{"normalize_top_k": true, "routed_scale": 1.0, "init_std_router": 0.011, "n_head": 5, "head_dim": 64, "norm": "rmsnorm", "norm_eps": 1e-05, "tie_embeddings": false, "init_std_qkv": 0.0325, "lr_head": 0.00728, "warmup_steps": 50, "schedule": "wsd", "final_lr_fraction": 0.0, "dataset": "wikipedia_en"}
Below are experts of layer 11 (counted from 0) of a mixture-of-experts language model. Rows are named router (the router's row for the expert), gate (a neuron's input weights, with its number), up (a neuron's input weights, with its number) and show model dimensions 256-319. Each number is 128 + 32 x the weight over its row's rms, rounded and kept within 0 to 255. Numbers have three digits each.
After each expert's rows: a language model's description of what the expert responds to; "mostly gets" lists some tokens that are sent to it at least half of the time. This comes from a sample of Wikipedia text that the model never trained on.

# expert 21
router:115136170166104149159114175091161076170063071168115119110109170134107154152167139077143127190176100054144095180149171148094106126158178103115100102087069116144105094119110152147077118182139093
gate0:106148139133155125134101170138164111128070111108096164131098076148093125114145172112145142112152117102113198140161085144125123136112189105175155120139192179119121113129133104132134192230125139
up0:123141151146118137129070111068079162121108092124123144166205130126135144168094100161179102079142111125115122132166132117163133142148175159100161140078176144122120074112131149136102134068141043
gate1:119126105099119128113149099147156116118117086127113120113146136197125156103096092091132115116138170154094143178128151149096177158071079116126139203146108116166158144121115135106196138107160080
up1:087147151135162147156127198167109101119076133085113122099124159137133112128127131089130120132048129112090108090204128094122122159125104093166140123170131148104121159099234121141115095128118102
gate2:177160110067100117148134169123058090177180164139097099173085170116076125169141186169088102126125150113149182170105165131085096069113187151136155137060096055152142136167121098146103122142095100
up2:137136107117116164115125167151171128138118073159081109131122128097097110123135132104092121202153179115113124199080086087157104162130150128087156172110197074114115105143123158083179143160103070
gate3:093119132133154133152135132134153092158126119145124183169201150075117158084171125099103097105122100107125140082121118173115109132157094171108141103140137110080152133136048164116136120131142047
up3:116096085176120079127160093130113134180153108099163068161146129092120149162105192115119211086127094140126128172189158121158107159140145098183114159198173131126121066159109073141180125147123057
gate4:121156118098157115128127142163170104120098165110118113131133135129148145125199145137155076130153152197091103140124083107078105117124120142096163132120121168124125162168085114142117123159114067
up4:091142187102131167108139167116096139137125095117109150126122150154128129114109123151110149159118120140116095129112109119048152089125068101144134100159144117117143134089146108153111109112136131
gate5:082099156133113104141096114169154159148173124115175109115165079161096162147180110079107149089176089081110171106082144084094124124169224127110164130168078139135069143099106146124132117127186092
up5:131113101178108115122167175147124161100159134125094048104135139118123160033171139145161142171132135118130103154140215151166130115127148100173164108072136135154094174074170126130159101137108191
gate6:128126127119172141135139101117138057129099138124057123075168149138158108147106170147171150099108158141111159180154088161110102092048178089089163140121091120163123096119140136143096127137142086
up6:103112119160113147199148114119141104076116083183076167084144165090121140174168163110107136148095086110112159117093197122140081173101114162148186092142118126153103134105048117165066150112092159
gate7:142171093095187162103109114109081065125068115096165100079114098115114124114093122137137084147155121089094162199168115105076091157081178106129116136113128172125129088142072104094132122136134095
up7:122158100124119148133228115112122132194100170138070093132139087153109095143134147112137124161140106165099137108134102129106151122168158128085104153167143168136175124149114147206082121160163070
gate8:141112196128088093128172078116129160148147167133114107197119172104117203144110147162135106132063191165113155167152053079130154113132137177124159109158094153190132128161065118107114077148088150
up8:138162119168130132114074104144138159127139079093082098100151135069136125103112151124138154115095166089128071122136176098116065101114153093137106134106080085116072129091090141093107102139135129
gate9:099118120204107104141071136100128135106138103150141164056152144169152130110204087134129104087142095142125133088139133109111087158157091122104135166119068087110161135086183185154147118145083107
up9:107069111092097167151130077138148120124147142161119172164173137155104114133116126132163111149175097143110102060088135106141145141093114102173138162115090117178112124113200187144132084086118145
gate10:102123103144149151170152125135188093118119129103150112173075112134154183086023117116081089086132132082085131155072094159132167176143145125083122129074111130165111118089180106132130176082139098
up10:145103065127145113122093102146094144130080158134090120176154149102156115123152100093139148143109131160116157099194127131157060134192140147120176116135136115139160144124113105144167156137062154
It responds to: Word-initial capitals and prefixes. First letter or opening piece of a word, especially section headings after == (P-olice, P-opulation) and stems like comp, imp, st.
mostly gets: " comp", " imp", " cl", " st", " App", " Comp"

# expert 6
router:144128131058082136044091099067108135105153112119174135170109118059155101152144112172075094159118142047182136154175108128146117097140119154201188156172149097168131137099089167120129118135125154
gate1:137087113177082141095183140115121143134153170123112171121137091140153134105128125101104171150101126124176060121167084166116114179108178152192132093135152142098103158124098086164097136073159102
up1:111138131047138114149163125164082139149117075116111075147097121069155115132144094127142132153123164106114125134139077199133144189121141134110117127113133120161110159133120165099106017189115113
gate2:138135126068125093167044136144139130104155106119157131098086099140109130098143163104125113124172105146117144087177152155144157132104080178118087176140106150177106122144130091142097123132155138
up2:106119082153135134120125127115076093120114154134143124094130059140159103189097110121119075151094105094148123145141107099145097145126145108162100140139124132133213121136140124095087121212180091
gate3:111129137105130116161149098153137117154150106188128101125120122158132139130100173129146130194051159171140086133112134127074174113114159180161128118183173081187124152130086169132106149163152118
up3:114144125140156135116108100142167154105085116149090145169128138105154098150106120115080090107124167201171077100223117109183169055140156150163131127115115047094163140103100149155089164142162117
gate4:163145061048071111149151123131118173129111094143087155148160143023103148198122080157142164175142114097070143104137090154120138092090163112104169110113123164116156083143126077130131114131169139
up4:153095106107137219104105126120050124123189151120134134117129090189125124149121095093110142112106119111068157155163164094132116153124179152103142104182056139056134135148147131176143140137112172
gate5:115143135185115102147138122085174102102117084116145126121090129096063145053118149126102161108136122137154138131112125184070116196124084095108143134107157148180102101160137077106130105178174168
up5:126151161120139134078117079190140155108146126174054124089121143122121171145123092110122164169154111101168116089179219114089101106157159142147142119095133153167143140130099081127172071161093165
gate6:078174097073133115131148126125165135075079181106147113107120118111093144067097112151107101132136168185126199106131159158135144095115117128157198139170144100192105112141116134117111178043104109
up6:175145142122123073055199084088131137098081101144036153121126147146170168137084168179102106068124123117099074131109080132156148172086071065154139089110069097082140136099082103140124152180122110
gate7:128172140097109136118100123118070109133102168163121171181139162115106133120184107119081136161125120175159119145161141147044165114075128120132167107183067147101144123182148111085099162122130118
up7:133106106091081108149103160155123131150148134159124122094126130175144165126214122163103148163112115103141142158063171129157115084130111113160146141127172141212181128145076106165094115104114123
gate8:176149118102102149119094107129137091150059059139139134107161081148106173164143125114069134134131138156086119150197163173155142152122119159147082149134100139191093124080151144184137123137127122
up8:093156111111109137096124116107139141171127193128115115126123159196194106119134133153134118151128132052087089169104139102147111121119105166130154125154155080123110102137173063100119097173133150
gate9:206095114126163138169092167111117132089102062100159133087134114133158125101108117163182091104086183089165097088150138124124108166129160138150207163144107139136202157108142124081094146092135089
up9:122147123147088165164171091085139117184086137132127120140126161099162138066149114104104144118130109088088145094146167162094134150116134159150165138073157100105094128094100111113126157131112092
gate10:142118123160150131086052149103106106092113116139148128161130172103127128140101134082096126135155093156162133132151087093106111139092128132160136103196108128150117143104126126143197172094133130
up10:118134154124139127172136115154105094091070147128148140127134158111135112184128169134138163140093142196115157112095145106169111140184101160096102102117150164108133106105136112133144023149141143
gate11:119140087107107145099158175158083147162131102182116173125105124065079178148117135119116126131096149160168122137147122155121145088133081173169105141167155106170150089112110105158132138136142163
up11:104180121196133120137093091112108126087118135090101084091086188097128154130098141135137127102162136195097124133128069105092136116144116103175147161153176154110098094161135134127142182111146163
It responds to: Years and sports-record nouns. Four-digit years and year endings after 19/20, plus nouns like Award, election, season, title, in sports and career records.
mostly gets: " Award", " 2011", " 2013", " 2012", " 2010", " 2020"

# expert 7
router:107086132140090131125123185155114155169121121112137120031080106108134158146061107129186095144130078164069131116103069103144117151010124108085113071193156140137101113121128175123159094147103148
gate0:131110142144126136117134096095120169182074117116153104088109115117155157094054106119083109123112106169155154140086121103113139112070119091130131180069196120136094132143105168153137115095091162
up0:145131101160123105065114086111123162102099124125106080130135197086132105120168135102087155123134147062224087143063125191120065112135080116194064161136160112117167089132106096137185156133131152
gate1:113199185131093134112126141046163178097064109161144095114138077148139170131135105122134146131138087128175166145098103112110121136101170115182120050159129166066131177153151102109138115184092138
up1:164140095156131166146144147122108208135088117163163143099151060182137125140076168126141156131045152103156136114106154126163105038171139185114137121095058156142109117116136095164055162112117113
gate2:100156143076138162088130179114125143123119143109140082181117113134108111142124088137074082087201125091107229117147113122072096139088086101118076088145155095113116122132090096152132161114136130
up2:202127118087143153084112131125207114122111113174102168126079123061149089119151107127153122106154111174158113171133122102112130127155146157095135135227164111144111116171094150113112079090146181
gate3:118158150136177170084130091156110097160090132095158136084115093073083135137125121171095133092114106131129181093180119077158098086119107087151132157133086136093109152119100092119109104159114108
up3:157136162081103040154144130147119116113092151151163143172170116123098064096140105141152118131095103120164158155119122122103134140171142174165103110085150108136153110173218091087117123206143099
gate4:114128098111183124122088101045087085108083152100183101117145107134171104109116141128176126153173164150132113123136130134168151123134142142121129139039168129130115128157166102106112160167155093
up4:093144103120100076152159141144113111076088198128146172121147139151192087126151105163133134073064199091123148186126188101136160127205156133090152185141135099140127124145069146100128130041141106
gate5:088115052124137128145114203118124111135102114144129123128095108099117162145110181094131156091196094175124160135142046093101145123117148152133176102172099141145105138109055148086127170126175096
up5:135172112067166131071084103156080117122143090103085160169117118111173106057137153152162180129105074116146093136176100053082123169136120092162150163128127122190143100142206216146122107136154161
gate6:099050131130135185066163152131148102176144105142168141132110103151142153108098092138105075093113048148117153115116148114104174136065133104144146126133088106056124148111138159150140153126103112
up6:123139130111129101099130131135065169058132099102126137119153079131067139130128166107160110130114140124092128112134149077160149063042104163083117068177107161153106133143171112117133145136075103
gate7:060090113117127110103093205118094107166094121135188115094116069066175190127145174070104134109181119119151163100083119096144113200147120133141131137156159074159074151158074138093117210070146156
up7:163098147063103087106141166113134090152075112125193108136124128124081081078083116149189184162125168151157099155087146121119082093098124166079056141131095115216108128198077120152154072134118141
gate8:148107113124164137161110212152115140202084108151135120113223186124066087105118134132083119097124146172134084136077093171134128125109086104113214127095139177085146109111150168072104120137094109
up8:121160152108099094109118166082105098091182122166169136131099075100144132155078070130103130121203139101074195108138151118177131172093127116146108138166187136189084159131132146136164151127149137
gate9:223080117130125183156151150065159140122108106087064114141139127158143146156099059140112076105093107128114117134161175093118115152080101120067163111105125147168156161128152074125089142124080136
up9:088124114123094172136167148131117086152093104154101051126093147091114099169099145142175151151144138117138092147101062100065140122162142097136140100062108133178130094122151121126089137154170139
gate10:147159129069103162080101077124135100130185117115131179180155099130085161119100138100175082156149120063124101099143153143099113114109139106074125137191139113167062196099083189167140130172085111
up10:140114114143103146079142123185132146116111126136174161114147152097162124105136163099149065127160146083208145157151142098165108158100097139148120089141083082110152120092145118064147149101176118
It responds to: Early word fragments. Short syllable pieces near the start of a longer word, often after a prefix, such as op(tional), po(tential), dis-co(vered), com, duc.
mostly gets: " creat", "duc", " po", "vol", " very", "com"

# expert 61
router:128093097126148128082141076108099133108080071099131129161133082120152123146143140176141165148139135116126109082127085100146162115094127108096163083109084155167142094122059105166161148167179142
gate0:105149143122175172110122162102112089125095133099142130189185130112156191130127146096091155185108113094152093129104165113137196122085078135184126121109126128117077144089130182099128148115139071
up0:134096113134122105138152161143099151139111161159143099156134165118122088162172135126162118090138070195100139116162123132128114119130074110134090125134103085132173132140127125100097148143142110
gate1:126152121135113142112152146106152114074105159108138101158145046121137159139144086130083130108133182140118133100076108124152140126122171152114149147098101104138127126127133127112139170123132109
up1:122083109088089168084128124061085163156152131058166075074120090132202122143175191133118170095091084142173183114060172141157124150134099081158207108121150118115120136094137109173150157140068098
gate2:130136144117167149058115172114098132174129100103135138146121139097085147154165036118118152130200083135101121141116114117081103170132112090128132120136176119145148157121113081109131124119152125
up2:074152137103157111133193084189153160100074149092142169087114129126171098090136134103156157082124136167093081092135159091188076140095148197155132144144089160117140137117115090123148118122115137
gate3:118121130169152141155158055091109144099117110118144096158127127068164164141144159146190097149104129111158118172163115065087118113117107055115118096142119126104119132122166180114103116211149119
up3:109118139131110148099136149180143150122145152150121109097153126140140071162123136100091121148122183084186101177148121118072079082091143085163104106090129150106072104079103125107135146142159150
gate4:099137066089132107131070075150132161076164118098113110170149104099132134116125147103156114125147133125088157125102081088115142121147093112115126080180102179142080139097110136131158125096094144
up4:105120149143130149095145199108128085163086127166139191102123202142129113077118108122143148095077126138161133200133110146091127110186145116126141137202120135044133152112081074153182076085102125
gate5:146073096123138179124196160161127137122107098123169110155129153109115165113131190112156184131172138138115167156089133094117143101087192138106163102154080134172206117139114080192123138094129130
up5:130159082126105155224099105144090104132132094161095070125209114168107090167129120125122084145132160151100253094094087064073054132129109126108155169126168170171122159141071112070175146115126147
gate6:135135125110146231120156075141163077105132162112124156140113125109184094095185133057099188068071127127121147154135029167107103150124115108166152109175117147150196160099146101154141133125143111
up6:148149073122125172161089114161136103122107102198152118192180066163116184110194117065141156122126119187136145123160079119148145076087133113109135128158158146135139180047136125118107156166074124
gate7:143168141086119109102088117143114147105090083180156161056140139155070152145190108115166137098137147146141104185153114185096161120112179127174158169148119148102122112184093187092092089094119154
up7:108104147111173126150170130159225136136163131097131145144112153092184133087090153112118159107106130138079156128129153124118136149093147140127195138088084177121089130158125140161122171118107131
gate8:104139160127145185086194138176061122117112126187093102171177131081161098112137105137115171146126104117104129102137117133115142115082168181173145140150080118158174152118066098097078121118101144
up8:099087104159119132158187155135096167145134184119134094097125156119091169112061101099170142089129134165107189115088109094103112075141121179136073113137128156126136157096161082125107170130089125
gate9:104109121161129133077115150065206112125111156078161184215169141103180066138098179121108113100103142182075116110166089108134093100095137025124146129125131090153090151160100074133125156136121102
up9:159126138155165095116118113188085157171140171136169124148129117070128100098115116135072066109073114140070120078076181101109113091107140177171120104114085125148101103114093170146115101139114179
gate10:103193141199125119119041148151124132107119198122211139165086102162117074094196090132147122161155144108096166131124118095112105145078127115149187128075147115142146149131073139111150091168156158
up10:151122122101083090178113180162140093081105121087098119095085118063114191114143108135142140104142092103176125147142140054137120093081098140213101093145175120157056117154114102116127113121124118
It responds to: Re- prefix, sports names. The prefix re- in sports and biography text (rebounds, receptions), plus pieces of place and team names like Tex-as, Hous-ton.
mostly gets: " re", " Re", "Re", " Super", "ex", "@"

# expert 32
router:168115143152113098106119115191141172173153095161156128141072101138110143138146098099041145141124181064106154095122135162091186175165174143122103130127155100093086135135099140090127121129123193
gate0:112154067132192239121142152133154106210118146114155115107151141160122139158153139118125154150062137149198119109110151162115074156090154169172174121141095097159173108146116125118113149158191182
up0:123112132149146128122115088106151175130140151118145100158184144089134131085173126110180120109178128170136124155117160115114117166167113112083064090116105124129081120107144110119108080121133133
gate1:089122077124128052111151159140128143132138108150118162123146171176138149116154188094144133134099105108073163171155117143069138135108175115113118106091120113160145174142110096153104143101036124
up1:163162083124176096155135139141132106139133123110061116109115162122139115091146111115122176150124162149115052133029113108126075078117117151120116128132055099133147058116135115067160173123127059
gate2:111155114175133193185212134096168159104099110147135110068088128125166132100126154163048134164139107147124149103159141123132132131083082165171154118114145115086133145197146145129113122076127158
up2:084147092124122112153150130070153165150116104105131058172138145099146087112128116089046132169144131126124061164203146190106120123139122127123060122128162129102152171158086159103162137134132143
gate3:193110147103122103150117104130182204096123136178176147130115087125087122111180150084171164110158158122107162146136102148106135176133156149110168117109128136121085148112126168116145153150123164
up3:168056137140103172145115156171126108095148090106202156112165125157113119131112113080076150099111193125088155162148084140147159127079105109094164081071087103090154146152142168121138166141121195
gate4:123176151076160115155124186156087101083149114146160119118129114138177154113105190102090148119148145123086174119158074116112144117132142141101146133093175079092125127120087142212161169054136106
up4:117110150091163092152137092152157143106113101160150114077139159126151174171130203082165150156095119103127166112102106102114105131136111105095138175136172175147122143111107102119147127157164151
gate5:119129083109092138164130150085127070192110126125117125101083147085138113103094129094145154133104123148121136115121181075133129148071106096098131104096136154154118152127106108118093109177151155
up5:193116096126129167079148139162147155058099128149105161134123116170180110093076071132142133162072080159079107144131096111116148188106140100101161121139090190141110131140177153174194150095116093
gate6:125075114067107106149118172163210152121197118151157128123136151145096094125120077162179164153164122106089141099094193139074140123133124112127145164130102050074144142129114169174091132086128164
up6:085128111100135143118137135079153116107157137107155135112106127180087117140186139065124105138099176158101153167180158149138171148180151145130135095171176156200149060181177156155161110102129136
gate7:152125114132094124126122135136159065196053093181148176105133056110124138106191161112106148142111122105159091137132131127182109132216125141117096116097169128113142095172110111154092179150086097
up7:144116127100120062119165118100117158138142110118133159148180112138100087139124144121138106116146138114184196149139136079150157163202109168102112121153088133115118157138118151177135110118110090
gate8:159120194139124126129133149152109092162152091120161132122096108113114090142158103121117120179105125115129127125079114192127117099087143140180092171120151135117110177115128176115086169177154109
up8:146137096173163131071073144068103095156103141128143122180158119086093076133106127103170103156123183127178129110090153146077071140078139038144131089123127111086120116199110089218112072112150118
gate9:119125079111151073112123067144159153146218184142125146113103139071135181137110142118134137130146145087095168106109139149148164138058136175151086147141191070099129119145129157107109154088119088
up9:135120109191137119153154116099165126142134123143220148075164079172182101147102094181132151150170234144149082160121129105108108197116130141147161095126099128037141134114134134136138115158192159
gate10:096158083096117135082139082143173087148100111163109143131088138121066104120059096170137144186142192123164122125152159122114098094099110175122152087148088151163175110130092093168153150103191138
up10:104100126159095088166126131181064107152109094165184098188151129184142131067134171131144077103068108099123104116099063046140124115138178113118125105165125104162149081161119121132138133094113201
It responds to: Letter O and p. Capital O starting words like Opened, Official, Out, lowercase p pieces, and time or count nouns like season, Year, number, period.
mostly gets: " O", "p", "O", " season", " Year", " number"

# expert 14
router:132210144170126134122129100110131075140055113147113095194122132160132182136161095149151131134095134119135155146083104117115135059126172103149078140102097181105170120139150104078072181144124123
gate0:226121180165150110093137108064098099090120119128173186135068080148099146119216134150161084139086094123133164184111102146150105159088108119141099131126167118106134204120150189089139198131135144
up0:131074161145126124115110132085051142136171139187094089116048113095125101150077124139053081131091126177167115190153095092118166118103141150094138126071111186167120136169122178107160067141141082
gate1:102157165164146084026155126198145106127122127122155135105119127142113184105165148118124121109113123153129181084064093153137144073184070134162104095115170121143186079110176092077087085108127075
up1:171097170142113148105108077174112123148147177111132125111170141182115139170127121115128164132121113128127128115161127155224151194132069140190129159062094148110113085109203085165148099176125104
gate2:147169091141163145139178134095095088139105114117135138188120067165198167111123095098149144124126135184064130061144126114139128110069124091202115116105178085110122118062164163113089178105115142
up2:096136098109159167112097117109118112125134223137183121108075135131098120099102115144093166069145183125166116118125121145094062129120089160118110144109129123088118078189137078141122110175139132
gate3:177137134156115125183076129114119101190145094194160144127042108095141132104082127181108174142076089091110179167156144093146088106080100170120143104155131152201093121134145123092117156040116090
up3:087185110197108120112116137104132148069111068154101050115143111102128170147156088078164140113147160116072121143161119172114148155115153136099101119112127129090185121150111153132137096078155088
gate4:164151130103121155129221094129109114088134107165115137122187145129140159171185116107096136136153131097102111148083132130132095115158153152178112116135151143098173076118092093126161168118080110
up4:042106149156072158101080148130139167137125139194200099064139071158125103112050114123124160086085122077066163135107141125149107082143134157080153187180183130138096097152128204160139133109116110
gate5:119130128118073110125130151151124109148100076114119123177113155150124133103169158166153102177187169149124116144101104167079084132138182080119150120150101155156128115146143149110135103145187151
up5:117169111127159118136116135162121104133159156083121164159139058148176131181166148104191114112058154132079159094132178143125080214098103148116069051157151155141170084170093109068122123141141145
gate6:147133140120133165102126155137154153165053178111136123096127035135095108065099104122100065103158072116103152088133131171134130112150103069195147140061113134161185138128097038103123122129167128
up6:164130074095106195151132111163163115182147138109109145113142154131112153107158100088125130125121110103165147087064129115075125167146179145168081080160107185115144158132124092063142139160140166
gate7:125141167135172101101124114152142113117093083095109120083141119142102167094087165084171069110127186144083095149140180105112102079108183134144131116142076076139115123116120158109082149122105142
up7:148170158194162131140161155152134086141160140176125159144099087186121128115165138140099063152128088111174157137110086132227193138126160134161124108093077136136144132151137178121102146113103154
gate8:084141082131133119148069149156101113182146146115115182136077083154166062112135094071128094153129147137113140122126111074127144154133094114122075103096036116136189110179066178191126160103144134
up8:146117128154141133144120116154088142176134106137121108148159092123102139255112102142144136143143139078184138091132136145159059135082148121124119154105154056110130020132120122079111083135136096
gate9:097164123106106138099154141161108152119160105127160087088149144144068141181108118093097143151143152074132146131092082118129076116057159179166147121120085085114184118145108087094107153118127124
up9:149160117116140136109167112107144098063132094155139120107147157159115122120153148145109139103174116161115095108224109141138127121178089139120093144116165134118119158096120139113111101166089168
gate10:095140127160145136120132112123108111173086117152107140134142097146143119130108107151101154161122173086155134115090117073137142119099161091130149145106129149176130126122130102077111179075126089
up10:062154138132140093116127123115095141159076177171100144121056106124101143157167167150119111121153126121098163123023167171147110100076150124123126140133107115108074120118165143183136130130133070
It responds to: Word-initial single letters. Single initial letters or short onsets starting words, often capitals in names, team codes or Latin species names, such as F, C, Ch, f.
mostly gets: " f", " F", " Ch", "Ch", " Mont", " C"

# expert 30
router:153100143159097144147166171107162133153140148144116154119109176131150114075153095125084126169131103164116117145103171161169119138100164108112147104130080073167073144141069078142172086087129121
gate1:114123102123137106132169158133129074173090127134122110059149169120187113143136117097042102125117142092078183129092162175119040136139138100176158215084131093148101166139133170196090109115107115
up1:077118093126108073168139128102139174157116130093163163156146144146142105206113198184139105118153133144129107060103132115077111148146151111132195145144144093157129151159146140110185072149098191
gate2:154116150061128090108157152122088134157157192114159177131111133121183112091117127078197173185154124174111110160121116114114150168050104195089133136137133122178157164126101138104113102155124110
up2:137174162150133149070124072134093150107076125141168167118129101041128118139102183107089128118148144120126147094127117163130111128077166177116114143145148099124163095093156075111124168098148124
gate3:156170109116122128143156154145202144183112097130117131153094135139130114135150097192112063148119124105128116097127154116106167151067111106151124110089095186153090105131107152111093091173101144
up3:174112115141118110035124141178158154188150154130142163183154118160117126060110117147167115166118139151158158147158084144109188171083125138128112112131156161154128182136134076143105082185099121
gate4:147032111150112127124143142173122145146083142120142088145085136151167139144111103142164082173156125094126148186150158123148130098080125096159155122143132126120144114133183091118157115149168172
up4:125126142102063122157133120146080109129132189131101162155160138093152159136124117129139102137168137122122128129106108148128135118092132157188103103069122156204105151088129106119162139151127203
gate5:096155117118086116131172159042079152151143090194111096073157068160174166086033173097095096177153124112118094118103149093079119120153147095089140122133073107151089161099124109085093153150103129
up5:133102091111048095062123109145138122078105149177117124112075099104121088104127196094180091114094101118170107131104083134157152126155179122124141133196128098116195117174149145136153148130162076
gate6:157119116086089135141119119113189160125194142152136146127103130129090123099129090131142127088079102128100114146126127176123129136123133121106156172137163156168152102148149131111113090076101097
up6:101108150111179144192157081110176148191117132132118120135117074102119152122137104129078106038131084082121111122158112108105165133145074058111117123080121110092139162139143172113117127151150169
gate7:113182130101133127139120151143151140120139159088126097130081104097091094115139188128106141138094135118123159144085149129162061178159114133164148196117159091212184164165097158139104130087132148
up7:113113168191171136139108127111139145117127086132164140153142091097081119141153147137170106111135133126161137164150102119129149079114161134049156125118156158153110126098167202115135105123177078
gate8:121107152158102125158098140178153086130111176130100141096184141107069110105104169118103144118109128165078157158109103149167091141135043114163095108164072148099166123144090134148124117088073099
up8:164159095109140157186076158168110098171178163085100097088085142102175056141061130133152087087132147163165161097129129132139094126078110085144142174131082139135098123163121131112153100120102110
gate9:115105112154097161178150151196118097096132139112154080091148118176119128066105149111108139139189140168083131090166141152117144162154089124161129116119124093151208130111119073168186107063130138
up9:105106119123115163151087176155171153121097122175101166143106149170168144108152099127120113123112159099148171023098156127155141080140142171177106079199125077098094176054103139164158093048142160
gate10:115077140079141117142093114101161182152144079117125143186135217135121127112107118176136070130070144141131162183132159061115151143159139117097096070079130111210105193089139104121087106106094047
up10:126117107176070103117059201153104160106095171162154108160145074156132147141113103203111106122105192185166125116144123078102104083084119144166171035173167117118088136156132174103203125130126175
gate11:150149157130127104100103202118122095143104110147127125159184163088189051076178090112108172100078099137128124159144112124161106113084120075071137102159099069152114145106104099089091127081168151
up11:152137142088118044134138153205088118139141110162085142083108111129154067131093128104135101155180163103087110112097137067067080052145184141102170132124114114106132095088130130148154170121125136
It responds to: Early-syllable word fragments. Second or third syllables and prefixes inside words, such as b'ri'gadier, cyc'li'st, ter'ri'tory, hand'gu'n, plus word-start pieces like se, di, su.
mostly gets: " se", " di", " su", " Li", " Ju", " pre"

# expert 46
router:138183155166122158166142114079116098186100143103058078088138179160081075171104161099158144109131060126147149158116185130136135154135166047073150119116095157149154083127165147137126129149052135
gate0:124164099118030142150119131162152119169165149189112137104162117156147095127112087147149102136059174074099100170154150099167084127078134143182118160137142111114139114099124138153147092090111108
up0:206126156142164183152115108138101153143072136167152194192104148138146121110146129170172153077111123140153115142131110163100139113149113048099119197116149140101142197130095084116179142105118130
gate1:162107084125133126116109159122145126154131174160166157147170116163161163158127122087113160115129160174175117096152135136157125167131111060076121139109131131139199197166072179155168137135131109
up1:127117124124141092118100102111131146129137163088089108202129144139111128157123159167146142084173154156153081090119128116099097156116185116140086114118068159122100151155153108151117181148117082
gate2:095146120131145116095026103105120151095131088120093143165120092060170084137080164108121111121106139100152187119136100090058106114116127114142101135158114124122145134149169096171063145120147118
up2:094036112123112122099106116111103128142160082125169151085137164160133160132093161120175134120089088087166168201139122137093168122131114132110097118162115150076181181095151143151139142240108151
gate3:147082110123158141150123120169114147163108082190150144103155095122183064089089140114166084102155122146090165140128177065133091118201181175143158120115080147114127150134142180075183121135107169
up3:136163105124120149137091144113180145133126150157127144140174084125108161071151208154154168146069136133123166134126090137181142166159150167142139102158084112136110108121057101154109074140123125
gate4:091190120184192172079054157108106165121089100103052150107087100142070105071120187134150052136138152094156134134141112179126120137119116094137168102154140181131121130112125069107133145190107149
up4:094218148126129135095175154133152118135169198158122100136103142174099149158070088151164106138129142106074115147165103100111162128127147136146134093157126128121141111110104133127152120136151140
gate5:120156144056190172134150144133167130142120161178167130095154187098153082187141133088160083120142159075135193113122161145136118177126152109100167158180137121130156141139120104073097119119048112
up5:127161112017110178154147136136089131150076100185129152108139153090114165108146146193158161156103117168099072125130134152149149159085148098093116080134187171214098116104120042136098098095159115
gate6:096169176114126154176117129146174141112100072163114160086135162139151119175181126108125123149157096156121119125126118135139127124124143153071123159117092116121199111154120103066162091109098100
up6:080121128102087115107139113141148122166122139067090117108124078168084125153063100132145131073173098104103168077123063067097074139115118096112105184075093166198112140103147129091083096112169160
gate7:089153120122117123141173043142069114073171130117155134094151094132168172106113170126135170182155150083111120082129110148175115068127115143107134100169137154147157165113137148152149156156109165
up7:107078181137154136132107160115093182129127126110137120147186155167129171134142150120105147140165118125129155134135165138142119122117166198156109108142166158106155175155134168151149123101158120
gate8:172121098128120133152150135114068137115167171162068095182135085141142136111097138125085183124123197125115134137094118155173175113132099130143144102180076132078091144163131117117122192121135165
up8:098178096110132153112147135202161138173188162102132132106151085110216089145151124084171104120163120145160117131141130124083173148136109159137032083053163170094103113129138133112187130165122169
gate9:120054150153097130114138185162130136158093162156117108172117126124122097160122112183151100174112126167134125127120126130072123158105134110092121141150135071105129105050109116145099090062164139
up9:141131107183136150061143184149175103108177098103137112064124144143145121137194145131164114148081164160140112132140124126129154099108149100134123110098140124055124183150126105137100133126116111
gate10:148089101144153099114147108133100121161153155164135092132144100117131084134112132114183151086105113126085162132121120159190119114120086122143103107130137132160091123160136113104159086122163150
up10:156114128149126139146170137055143184146117124124138070152147132183151152172130118142155133141103124122118089122102138121099110111125102097133145116135213146172114135212147156148055116075135168
It responds to: Lowercase word starts. Initial lowercase consonant pieces of ordinary words in prose, such as p in piece, st in stream, f in filled, g in giving.
mostly gets: " p", " st", " h", " f", " w", " g"